From a checkpoint of a small mixture-of-experts model trained on Wikipedia: width 128, 642M tokens.
Below are experts of layer 9 (counted from 0) of a mixture-of-experts language model. Rows are named gate (a neuron's input weights, with its number), up (a neuron's input weights, with its number) and show model dimensions 0-127. Each number is 500 + 40 x the weight over its row's rms, rounded and kept within 0 to 999. Numbers have three digits each.
Before each expert's rows: a language model's description of what the expert responds to; "mostly gets" lists some tokens that are sent to it at least half of the time. This comes from a sample of Wikipedia text that the model never trained on.

# expert 8
Description: Mid-word name fragments. Word-internal pieces of names and rare words after a capital onset, such as Mar-isa, Kent-uck-y, te-ac-hes; also age in Born lines.
mostly gets: " Mar", "anc", " Har", " Ind", " gen", " rec"
gate0:526509479429422487488538524521537519511528471445518454433530542480553519508552529479491460508513442447427528471552455536442434458487490568493547528507568480477618443496520496474557526576535496484514525465538478450481520467466562532540491494475480531465605441528465475511507534546503564455444522421503521429520477436488477506502546521529501505524512519492460500555527532540393491470482
up0:527509490539526532540552549461444549498555490439471527508508532549512567499487413510447556542469515525517452471454508462530543409524558481522562541481508539508497569475443495564449443519527526481479432575399482489497509510500464485476512482514453543517454563538486546545461491494407477445451513470526517518541513450457540476492585490527548484490421497579522433453516511507529466470477

# expert 26
Description: Song and album titles. Opening pieces of titles in discographies and track lists, like R-un, Off and opening quote marks, plus word starts like Ad, gen, disc.
mostly gets: " Ad", " gen", " ad", " ro", " disc", " Nor"
gate0:414549505425493496514464500522491480566418507536436534524465588469525508478549574533485427472535487458513497478455443473476517511487473524475515417485489484540493533538498534438485494470441590515515532548521476455416455556454553452500559456517565529505541469529556522494547512478537475465471479505513491451481455592498494534507490472515519507495471527554438451516457608551463537457502
up0:573422453538573518449546496534566556519509481550515541489486572488585510552464483597520542454470527534462520501510545451490537599506482469491543416420485477501481500525462499539464488503473481479494433522453467441507530517514496456531512523542527598473525549521445508469467475565417502531541503471461497458510528488455423484490515515497486479445546499485470496503453560459456417484496

# expert 25
Description: Measurements and subscript closers. Closing braces of asteroid designations, route numbers and units in tables, such as } in TH_{80}, km, mi, °.
mostly gets: " MPC", " km", " JPL", "″", " high", " population"
gate1:516504491480590500463511601493514405515436578498545492466499453506436414525438594512520437511513475398509509543514496470552475575477453544509517486483506508508487509470526489470426468543509455427461584470531575486512485443545500472535485526510526514499487485538515542479507471497525525576553455536503428505522481483454465518489499470477447557468495498427489487574515497517520486540427
up1:484542458490484487533550467546512580484536437559529504491523568577545532485480440459521562459472474422516462521424552495528463454534465522507522541492510508510532482386547465535564514546444539435493526426494495489509428500504515531578575448487470441455560524451505493432528529551506472526527482554515438550480468541504443510450519486527505520496482543474434479456512458483523568495514

# expert 1
Description: Function words in narrative. Conjunctions, auxiliaries and prepositions after commas or subjects in prose, especially plot summaries, such as and, was, has, which.
mostly gets: " was", " has", " are", " had", " which", " have"
gate8:531451456467501551505575468486520425530482534505432453431565524510487511469554532542466480483528542502580457508501461478467583545464511481518489447486575395417472505481465497517468572511504498499470487417531486379443532528483557476587566479535464499517516507526529452548513528488492556487446540538537502497541492498540540442526511531464515530553476504478455520545479461505473556541496
up8:469497449527454507531503424559520487488400499475539506562426550507574510486488477533556573522554493529500506520529452591446594487520505486578517456519537460532514509475482532488460512477470481505595484535449466484509511490516495518498491458508507510553490524457391574420510410467469485491499488463444494482462466581511543499469454524534483521460477573563554483511502449530527522487458

# expert 0
Description: Line and sentence ends. Line breaks, table pipes and sentence-final periods that close a row, sentence or paragraph, often right before == section headings; also word-initial se, ch, He.
mostly gets: " se", " ch", " Ch", "\".", " ==", " dec"
gate0:453510443476445507506504450578432493425485504481458457543512513487556525499623505507571482482443534535485548541389517424523530508455506480564531530456546521458491565511463484518492537492493459485469537490493474542530502476458483465485522540458523540505420562473465487500492541554474474504464539503532474592514548513523487483559525443490475463548461504495492574514539549523467400518424
up0:548501536452551412487538443459557497556484488503510472449543506568511473471544566507525501465546457420473443469525493485552495509490464569451485519495503524476501526524445480512471498419540507568507510517540491455568469534463560530453537463559478461450521452405447581476544457487483498489499505578538526552589456481498542439505467447440459488497502521520465484440539513566517552518481

# expert 37
Description: Common noun pieces. Noun stems and word pieces after articles in prose, such as part of, University, years, operation, program, al.
mostly gets: " part", " University", " On", " Air", " School", " game"
gate0:526532544528460489349528488474535517530442510434473521494494495529478499559505557499500503488613444497466510525482514492490492408519488516528524522513496557480547512465580489569606535495442551453471515512550522446553538514487472474507487489431472527453504494454495466469509504478480474436451490488532539531412550515500483498542481589510511461468554520494474535535551478445407518457480
up0:581558482455556477569498436469502515478518484491505529606463441433526446465479479483480506456431461563484461503461537572523466457478560490545497457469487538466511526525453454485500521545518456515483416524556525503529500507510476499540576484454479534428531502542532467485498424443476502536497459522416502544555485499504476511560463566543520508575568493503427456491445495583502499545503

# expert 5
Description: Sports results vocabulary. Words and numbers in sports articles and results tables, such as season, final, won, Cup, on aggregate, and times like am.
mostly gets: " season", " final", " won", " Cup", " en", " 2024"
gate0:469546553463398499537509524513573541491439523481509550505484514461446592516483490494557454524549467473508515466492493530571470447493495524504437500529469557477487519458476449510469530578564513494442479434505537501478540499526567460485467456497497487529416401432520459527570428467518497513445478506505512465571470557491479540438521502489443579490508531546478533479546505500541425519557
up0:453453558577516541541507526442508420498546529492508524575484534510463558500482477513500527448469473499519473483526515470476422506523466466486480510571508569481496491467544451539435549466444570512531418518514524431426526472452468470504513521464526503504511501550541562450446515508542528522505499466450485481452506549435485469584565513533468614425463517445530498551530493461544560512462

# expert 30
Description: Field labels and determiners. Colons after infobox field names, table pipes, list dashes and determiners like the, a, his, their, plus number in chart rankings.
mostly gets: " his", " their", " its", "|", " new", " Best"
gate0:516502468547437469504441461508539540547590496433509519493520486538556486495501485608504507534547476515586486480539494457518472487453521509537513481463475542435381524501451475462483450474457486485457447436599501563520495564494415490535528523487452496551476528564508514514454548532454498485467444490485544480490530489493474522500511575553450483499504567547445435526529527430490445513506
up0:474521494436505525534609541456511548516529443514532558423546552628569530488467418401569505486534479484517466519434471570444465453443444482493447542507507487485505447476491559522530529534512495474504489532494495503442488479459464558513523523498541521541474470498552535533464533527543460494534571558493506445452499495469462462498504540508501511499481533483392450519460454498473491525520

# expert 29
Description: Determiners before nouns. Articles and possessives after prepositions, like the, a, his, its, their, plus first and word pieces following them.
mostly gets: " a", " his", " an", " the", " The", " their"
gate0:457517506488448458466495532528514469495496489549516447460571527522467489567527520455526516512545505482393527519561501473503461490496417512576495494532517520537548516544392459437486555497477591545518519538516503528444539467461499467500540486478527516548518498487529500469493438488472503504504504551440466480447506485457428543531534465421444563490496481508558426573479466484618502466424
up0:505529531530514490513472523469463525497473486488485420557548515548533446504473488523464570510400538526523496431500517494555462489487521493544502423455504556490513485459489512496559458456630483479474517495582503533447442474423514558475493402508477573555530485518488452488491491620494487525467456520496527534523547478492511544594529520473485466478563473519467436488499495514454418506491

# expert 39
Description: Proper-name first letters. Initial consonant letters or clusters beginning proper names of places and people in tables and lists, such as K, Sh, St, Th.
mostly gets: " K", " Th", " c", " Sp", " Sh", " St"
gate0:470466458512531452541396490565477522510452544541474600525421530473480486528551433536535529438431530440527530430538522567573526575496531548528513499498499506560508443504438551536461452510435436487469567448506560493479469516539517495500500534536506457543455543541552516443496482483492413480503474473555451502530543516488515491522429512475466476462483502523486485491472433514529540554496
up0:577584460530411523501506523483453489512510500519524541472496478519486521485542483537555422443481513511454524540486507498555532514535577505548492541543475502583442546465457516451483501436409506554482513487578525547467570474524534504455424522530462486527508482527460542476506510440496431456545494550511395506450529517537475441432508489531503486537487450510496467514484429460465567573472

# expert 11
Description: Sentence-ending periods. Sentence-final periods and quote-periods, often followed by He or She in biographies, plus function words like would, they, has.
mostly gets: " would", "\".", " they", " can", " has", " had"
gate0:493491528505553461446497424561489483511560553521486474545490540481475533516484453446514496466384571479517533550445425523517473558510460527477512514485502508490430506442499431475477474523455473551574519454521459528513514542479548514527451570531545532528519533554513455464432539509420537529460502538510525482540457580471490474537446427496537467440468442515578515460503559494573516488468
up0:501565536523540486505514517572515435507554494441449461470484522497560434414534459499470506537495447462450490485538570502463543514488513461473459531479473537544439508495499518424461510574474480481533465609510529463502505459513545511544506473436549575413486486447490504522498482508531470506502445531445571521486476567518428528463442536541538545525485444478597539579486508484458488483510

# expert 2
Description: Separators and function words. Punctuation and separators in tables and lists, such as pipes, semicolons and dashes, plus connectives like to, by, into, until.
mostly gets: " are", " would", " to", ");", " into", " became"
gate0:488462502521452482464549548474533531479476485498504532481449513483469503497517447570478578520480515445525438461540460480580555519494515529549488527523470566465492479541409492437470489485468530460466488558613456371526521511531493520471530387510543479557456573504513527545500496496547505411463508455505535484446524504532430495501495544530539522486507480523545528511529477413478475491443
up0:468518533519497434546509494563405472457477509509534536492523519528508492501549483519536494479486451529546511471490511451491512511465451501458479433459476496466546559568452478474479510498406463539500460437575512485491508520531515497602559436453479456467511502411545530513463545557591482438558496587512523531526494545506541437452525522505573413564491551529515500490512473519553465474452

# expert 15
Description: Table and list punctuation. Pipes, hyphens, colons and semicolons structuring tables, lists and headings in sports, election and transport data, such as line-start bars and list dashes.
mostly gets: " —;", "=", ");", "\".", ".\"", " ·"
gate8:461490544498476475501511471463440534472517484460540484512540533521559530508506519568457484484489508459469525523501522509482536484582504523492514479538518519433499488474573558478424511472484522488542490489450529469576452462479582510507462423424494460454484510535479494480561518477570506497362498540574483498577359521516527562505585464510496490500526454464516464486545521500567550529494
up8:519512546460503528510493524529502496586586455522546497438544463454451472519511522407561523511484497558485429558465495443508486449434466481451512479471523507515497456501526488504459514436516492474569461542492487474530458571530440490537468499568522529480458544460456486571500540461482605523506512485532504446424529523460548459450543482593399533467549514451485426486515510486527502514489

# expert 20
Description: Second word-piece after capital. Second piece of a word after its opening letter or piece, such as C-re-ative, interp-re-ter, P-erm-it; also word-initial pre, com, V, Gr.
mostly gets: " V", " pre", " com", " Gr", " Pr", " reg"
gate0:583488427474444472536555584561487492530533498457595599450502417564523525517502434578521511436566490581458529482436479464497534529475512488457425586497528438510460550495506503509523413475538475536498520436513481504506514486468550520509459514500500476557555479508500465487541486507451509478498480496515498525521394535465464533503555470491480519456503483514522435509496476439523487502459
up0:512421508536444492462512503459534478491558495543513541536506414519531470538518504494557536456501533534466495522475451509500514558471493503547513535519472625502484498471475467472603520417404430516545529538476515482502495507488438524558478529509519494494469490498359518524475500531458537573471486502491506523545509533430510457503395465501508454545495544505475579531548477471458537552495

# expert 13
Description: Table cell separators. Pipe separators, blanks and numbers inside statistics tables, like basketball career stats and asteroid lists, e.g. |, 0, 2018.
mostly gets: " MPC", " JPL", " dr", " South", " Dr", " Win"
gate0:451526441533526432516442455500438517580503573502537520553496454478487522547491539509524471531484452545513586504498496425591474471431460511435509490504508551437492560533548430548414523479568495543522556496498509513509483470475551481454461506482509505482505444502475460560538580496442508502497483539447540450528482549457445491523483471475484526486523562471498514438595463508474500574454
up0:540539484505473462396473564526473482478573439431562558540502513450396531570493527482604464520551490505582478527470453512429561400564469499482476546480476453494479517498516487533518524525481530436479505514502503538533544479515520495524530494522490497475496454514556510441498473459500437550504490482512454532538478494554515480467448495449564396495475501539502534523432501530492503498576

# expert 17
Description: Foreign name fragments. Word-initial and middle pieces of non-English names, often Japanese, South Asian or Arabic, such as K, Sh, Sa, as, ai.
mostly gets: " K", " Sh", " S", " Z", " Har", " Mar"
gate0:465477489466498572453449531521512528497524563536537496467531519525480495490484488521456453558520505536527505484453504491494561508519437579581443485485541508518485514421462442456453547502487465546516531589547482492516488485472528498563509528572488525537503462573551528469548572484474445498465510573526427504469577495512560450398479443420569496438523507478477542466450486472440469497463
up0:550527481545515544570486532523545484501429485472516498513456498495510503464530526531464480504508473607438503521494407499525488509498473447459552487557523545506447510581459487479576494442506494418472562553583516431570486498492480487456490581418526489467451461419520457455480526495441508510536502496439502508503508485492495453493536515517471513487463585451444570464582484471473561514528

# expert 38
Description: Common noun stems. Content nouns and word stems after the, a or his in prose, such as film, part, season, research, incre-asingly.
mostly gets: " part", " film", " program", " trans", " art", " act"
gate8:514405459600391452442447501549566533486486491530447525531487507576511469475503575483473549497518425487528482496566489545580463558492470547475521491505509536491544478547453515446456518559529462488438481459514526481533429466507518473506460490475522500466529465504437558546509435505429571444506536482529466487455519483527525509483499510473534594499480533554461528530510506472501584493462
up8:536501451486522481525493452501549494507532446483491484420607504392413523473578475530512535453526520445539462500477521466531503425526430512600537451488509490538457500468599517441520493489498508503437535576537507521466451530468498490476553471472498465562463540581460480482493535466548450507493436537513485484486561536499505492503481499501469464461472564518489505518507579515578441498538

# expert 14
Description: Verbs and auxiliaries. Auxiliaries and verb forms in narrative prose, such as has, had, would, not, takes, and word pieces like de-al, inc-orrectly.
mostly gets: " has", " re", " who", " have", " had", " would"
gate8:538439521520549470503483480510521516508549458561463468557458496438440489494445498504511493498545531464539530579496451388533572506473521507577487474450542482483577581509466494419455495504542506469495527539526508466527491542505540525511542483433510475455478477502492470515504441359502488497480562505517546481533536420481525527540540550547424473483485528533480466465507514468443598488496
up8:514548531532446547429538512505491529510449475501513521537569541499554422510464554568477454539466498511512548513529475480483490467590480489496453500518508471494468452509484443494554560555479452437492485563568453562549455496407475471589453547518437460520438511503496417523497464505443468508460422474507519521550523525507556463538487525505549559533501449502452416541527514499562484519506

# expert 28
Description: Election table cells. Table pipes and line starts in election result tables with votes, turnout and swing, plus prefixes like pro, cont, inter and MPC, JPL.
mostly gets: " cont", " pro", " MPC", " JPL", " disc", " exp"
gate0:451499455436500505522529458523483469548491442503472482476518532497542556487485541566503436574512536512471473487509566462479472568546525484427517419484461458567484526556433474439529497467542521529484502541545511478545547466488538453461544500497573514428499422456533501490539486470592446535561487530528482512507471507452555509499500525498380453518451490526559462461426488458512535525562
up0:495499606474545588533456475496516521526497514550517536564473548430465494546508469489483602496519526469543495486461568499510490436478450506542548504469419528515518488496500492519413500515464492492507484501486454482465493620449429489480496485455459486484510597541484462500476600508435446504552416516481508498502503459541511500494541521458475539433495482500531435507600540455527510486489

# expert 3
Description: Mid-word stems. Word-internal pieces of common English words, mostly after a short prefix or consonant, as in comm-un-ism, requ-is-ite, app-lic-ation.
mostly gets: " un", " inter", " reg", " Pol", " vis", " An"
gate0:446453501483487519517532496512510560546552439520488521505548504440468487489465461434515507549505498451453516522540539513497516406491521409571498458427394526537530542617469514487544484511457463418486475480548523506509479531456480500473536532491524550496499545531456545545411455464461484458507490517472512506561541459529544493526531528481425557524476550514430517474472610489527475475504
up0:411482504540541411467540472491497596563487511544511548523521458523479519492465465551482501463417506513431505497548516542531496473521508546446485516499415503499523546552474488526487441477476568517489546534435483433529536464502491462460443556539531508490473514460530502561488463423500499465469509467487464559500448436602533483510537495477460487500526492580521568517443437500468473467599

# expert 6
Description: Foreign name fragments. Word pieces inside non-English proper names and foreign words, like San, Gu, Rajsh-ah-i, Pader-born, Qu-ito.
mostly gets: " San", " Gu", "í", " Z", " De", " Pri"
gate0:528463505549575530483492517456445587487444556480486611447557552491479442457527470547526497512541546502488508472466537493553495566433531533490427519488473422559432497537476516546497582506508467558518434547549452499482493523537549431510491495527443522544496527505475486462501558511479504492493499447469476489574533520449454496472494506436473465508519559505456566487509516527550393475524
up0:564477529521551544446523545457551595479523454436471494512431528582514556475442419476533478549512436495504556481428487535490535509486476482495441453545550510479481480387533513572511473412496500477498511517542514497511440488510510569514491508517477474512453465535510495480492504539560547495440436420475495582458480548487538565492519492547506483437460521508506518530519519465455576502543

# expert 34
Description: Line breaks and capitals. Line breaks ending list or citation lines, and the first capital letter of a name or word, such as F-assbender, L-ancaster.
mostly gets: " R", " S", "\n", " J", " H", " \""
gate0:536497474441498502528516563507520511452546462492486525478437514440491464565460499522526519545433575535462478516485483514488499498543482553455518469537510459489527519514503552479503521426544505432509510490525531448437483540471472511470513439428488493486491522530447543539575510532557519412486488592512505493478527439503461490434519532561601516457513493545494585573508414521439562405506
up0:507527492494511507503500477500418479507473433434490519488521480557505526483565409515522520462574441481524500528496492538561462445536514460447468535526526435546413512490532452530546567478544458543454464511513507519573483458516445485584489483435469520495510512485486484460582530430469516497521554442516446559567508514521427463465513464539607513538501521562428518468507511545496562479487

# expert 36
Description: Years and place qualifiers. Year digits and dashes in date ranges such as 1931–1933, plus place qualifiers like County, New, South, United, and month names.
mostly gets: " 19", "–", " New", " South", " United", " 193"
gate1:496494526520467412514542491511493480448536487496537474531501515543511507528474495444469345490571478436502515490524440501462468486583473469508475488538543549486502536461536504507550516463465521474529449475530485496461497528490444537522458516511581416452534511518460474524466431541507577464514509478539500414587511484542496528529522603564418471523538507460424509492510548510477538511454
up1:464525447475482439453491494531513470477475500450524535426456455597494518583593438438523452501498514544532502532538487525530541535487519533564416456494425568550449500548561480529466457459489473484527509430539547489487519504491492550487437510480499444532445436461538495503512489540517466524481457488474413509511463493526458470449533563482528500509501493586559509498492557507571543570531

# expert 24
Description: Institutional and sports nouns. Nouns for organisations, places and sports roles such as League, Party, National, School, Division, plus infobox fields like Head coach and Pitcher.
mostly gets: " League", " National", " Party", " House", " city", " School"
gate0:513541511467454516505555470471523482559414461478448519439518493503499446519461516436483488521471469491632551385511449483475468501478449407471475500569562502546489512491506527516492470507472446536469440520480514523513541473519510476471406515507501523392591563525571501531513475498534572482476527579551485559591477536453519509522531498482484525509508474516469503476509532500524475517502
up0:533529506508495512531546498517390519544507464506510449466485539483471532474483480478470438474461532544511471511494543515543443460440494521437505538476444497541511497555507490457469515484496580514515450355519543519549527464529450552531523518521486433427396559512497458485504576401461494423542525527514526500522494489554499467537484513514525498497476495456551554600538478542485486558509

# expert 35
Description: Parentheses and line starts. Opening parentheses after names introducing birth years, line breaks, and capital or lowercase first letters of words, as in (born 1989).
mostly gets: " (", " M", "(", " E", " k", " cont"
gate13:501475474510569478471482459430515391556511460486422512591543552493455548496530447551496527467471509475503499482475490473513528569502484521498447565479485516497481505531455420456526513483419519432501498557488541465497490493403563495501502512579587507569523525512501479537524525499523537500490451551543532535580526500485518480547532510429518531555447515533445500511431484517492433453426
up13:528556413500574468524478509455489511490515511505458500601424474516505517505491531487536496531483506483479540473445548504521537532482533472480431495475473483470472435559490554508501496474519501489484594475626454530530530477480534455480510486491546459524551434530513471549555544541502513504458545460513494564603564461455497505497420456509500560506467475423548449510473486525492404437466

# expert 32
Description: Parentheses, dots, taxa. Opening parentheses in tennis draw lists, dots inside web addresses, and word-initial pieces in species and genus lists, such as dis, El, La.
mostly gets: " dis", " e", " El", " La", " Sw", " Mon"
gate0:526477589593480450543443509476484436547517577459463452454527488516435509511524499543524513489501560482539473447478475502413510455588451490519513417486572426465540452496496550522504453580521514537462507495561506497527535452477518527482472471519575464467544491500493451487430496535555503486461447524455441543531529508416514535554448467499498564488509472508542451447473451480538495511501
up0:504461551510531399599527547515532471504520452544456528547516485539575514493468516457512460525538503485494451483454549568518503592465441520517482512435485541442490594485447519482439475445532520416490487464542497446430496553463455510519535518492525512519541424472479437510519583474537528527469523538495514540489509465465496546456511480527494509488436511436562527525547504428534481454559

# expert 12
Description: Names, places, date commas. Common first names, cities and word endings, plus commas and months in dates, as in John, London, January 10, 1899, native of.
mostly gets: " en", " John", " William", " David", " London", " Robert"
gate0:524532547555540473542491398479458510538516492524446439492535481465552430464558571561583498553494533435497529486461541547492516491488499505502478499519502504496570497498487537467528473506468498543509457509521459454518513486454504476409452463465433476495541488476473584446521490541509435582524509509431497568500490503504533580463526532495448480424498511498539516470378549513441468549543
up0:443499511544485468460495458515458553445481577487509465502512467497607460511483528468497524447487541496539491503479576460522518496496529501474532527541523472520451516470552458502570485552491484522493514474570531522533491506458451492504507488420532368441468481460444497450565524491517499441556458519452472497476520555576527515474466560440529452563510528562442605522494466456467452564498

# expert 4
Description: Media infobox fields. Bullet dashes and field tokens in film, album and TV infoboxes and track lists, such as Running time, Producer, film, album, song.
mostly gets: " w", " film", " album", " song", " Best", " TV"
gate0:479518511429478475463494557452502493565547454462452500548498547478431483422509486503517470527472528460473466488541530522457535523456407525490518447501445495546462512482522550493521420548456573531505485502478468511511508461483502486472527476489497588444510446493558577559472554499528515500444529492493518522582555447514566491538511439547417446452556482511474466489475522625549511459518
up0:511523446565496546516512525511525516510480474529545498542519556509538536499514549496473507485532525484539474587528560458556521554480530544434519506498542458510515552524492501558488473505589482424526492566509539412543432542478388456504447455524409447479528472494472498453523500529484552499423447423462543507509543406503430495547452499507476487518507499494563438500490517492450467450545

# expert 31
Description: Numbers in tables. Digits, thousands commas, decimals and pipes inside numeric table cells, like attendance figures 6,896, vote percentages, and track times.
mostly gets: " 0", " +", " —;", " 6", " $", " 5"
gate0:526592532537498473545446503493491556435435505521468563465412537573532484530514528473504459477519470552514460507456499543492546517508552522400496570430502466486503470473519505514492514520468552517583470508492601502481511483530482483472477429444530462483458569494496447491526509516444502512513505529534480522509583482507453462479455456495552504446517444490473599463454495455518395442497
up0:454474462518467469527491480509452484412526528498467464508513475484461539526523499511490554491485506526510545496555473417492548520457512502531559527429480480497486474449505467483540506496441478570530520490443507546492433539478518520532417581529588532482467439553538498419514469545524471517498481537502507617614488521529442506556457460498432408445510537477435554527489528490453498507529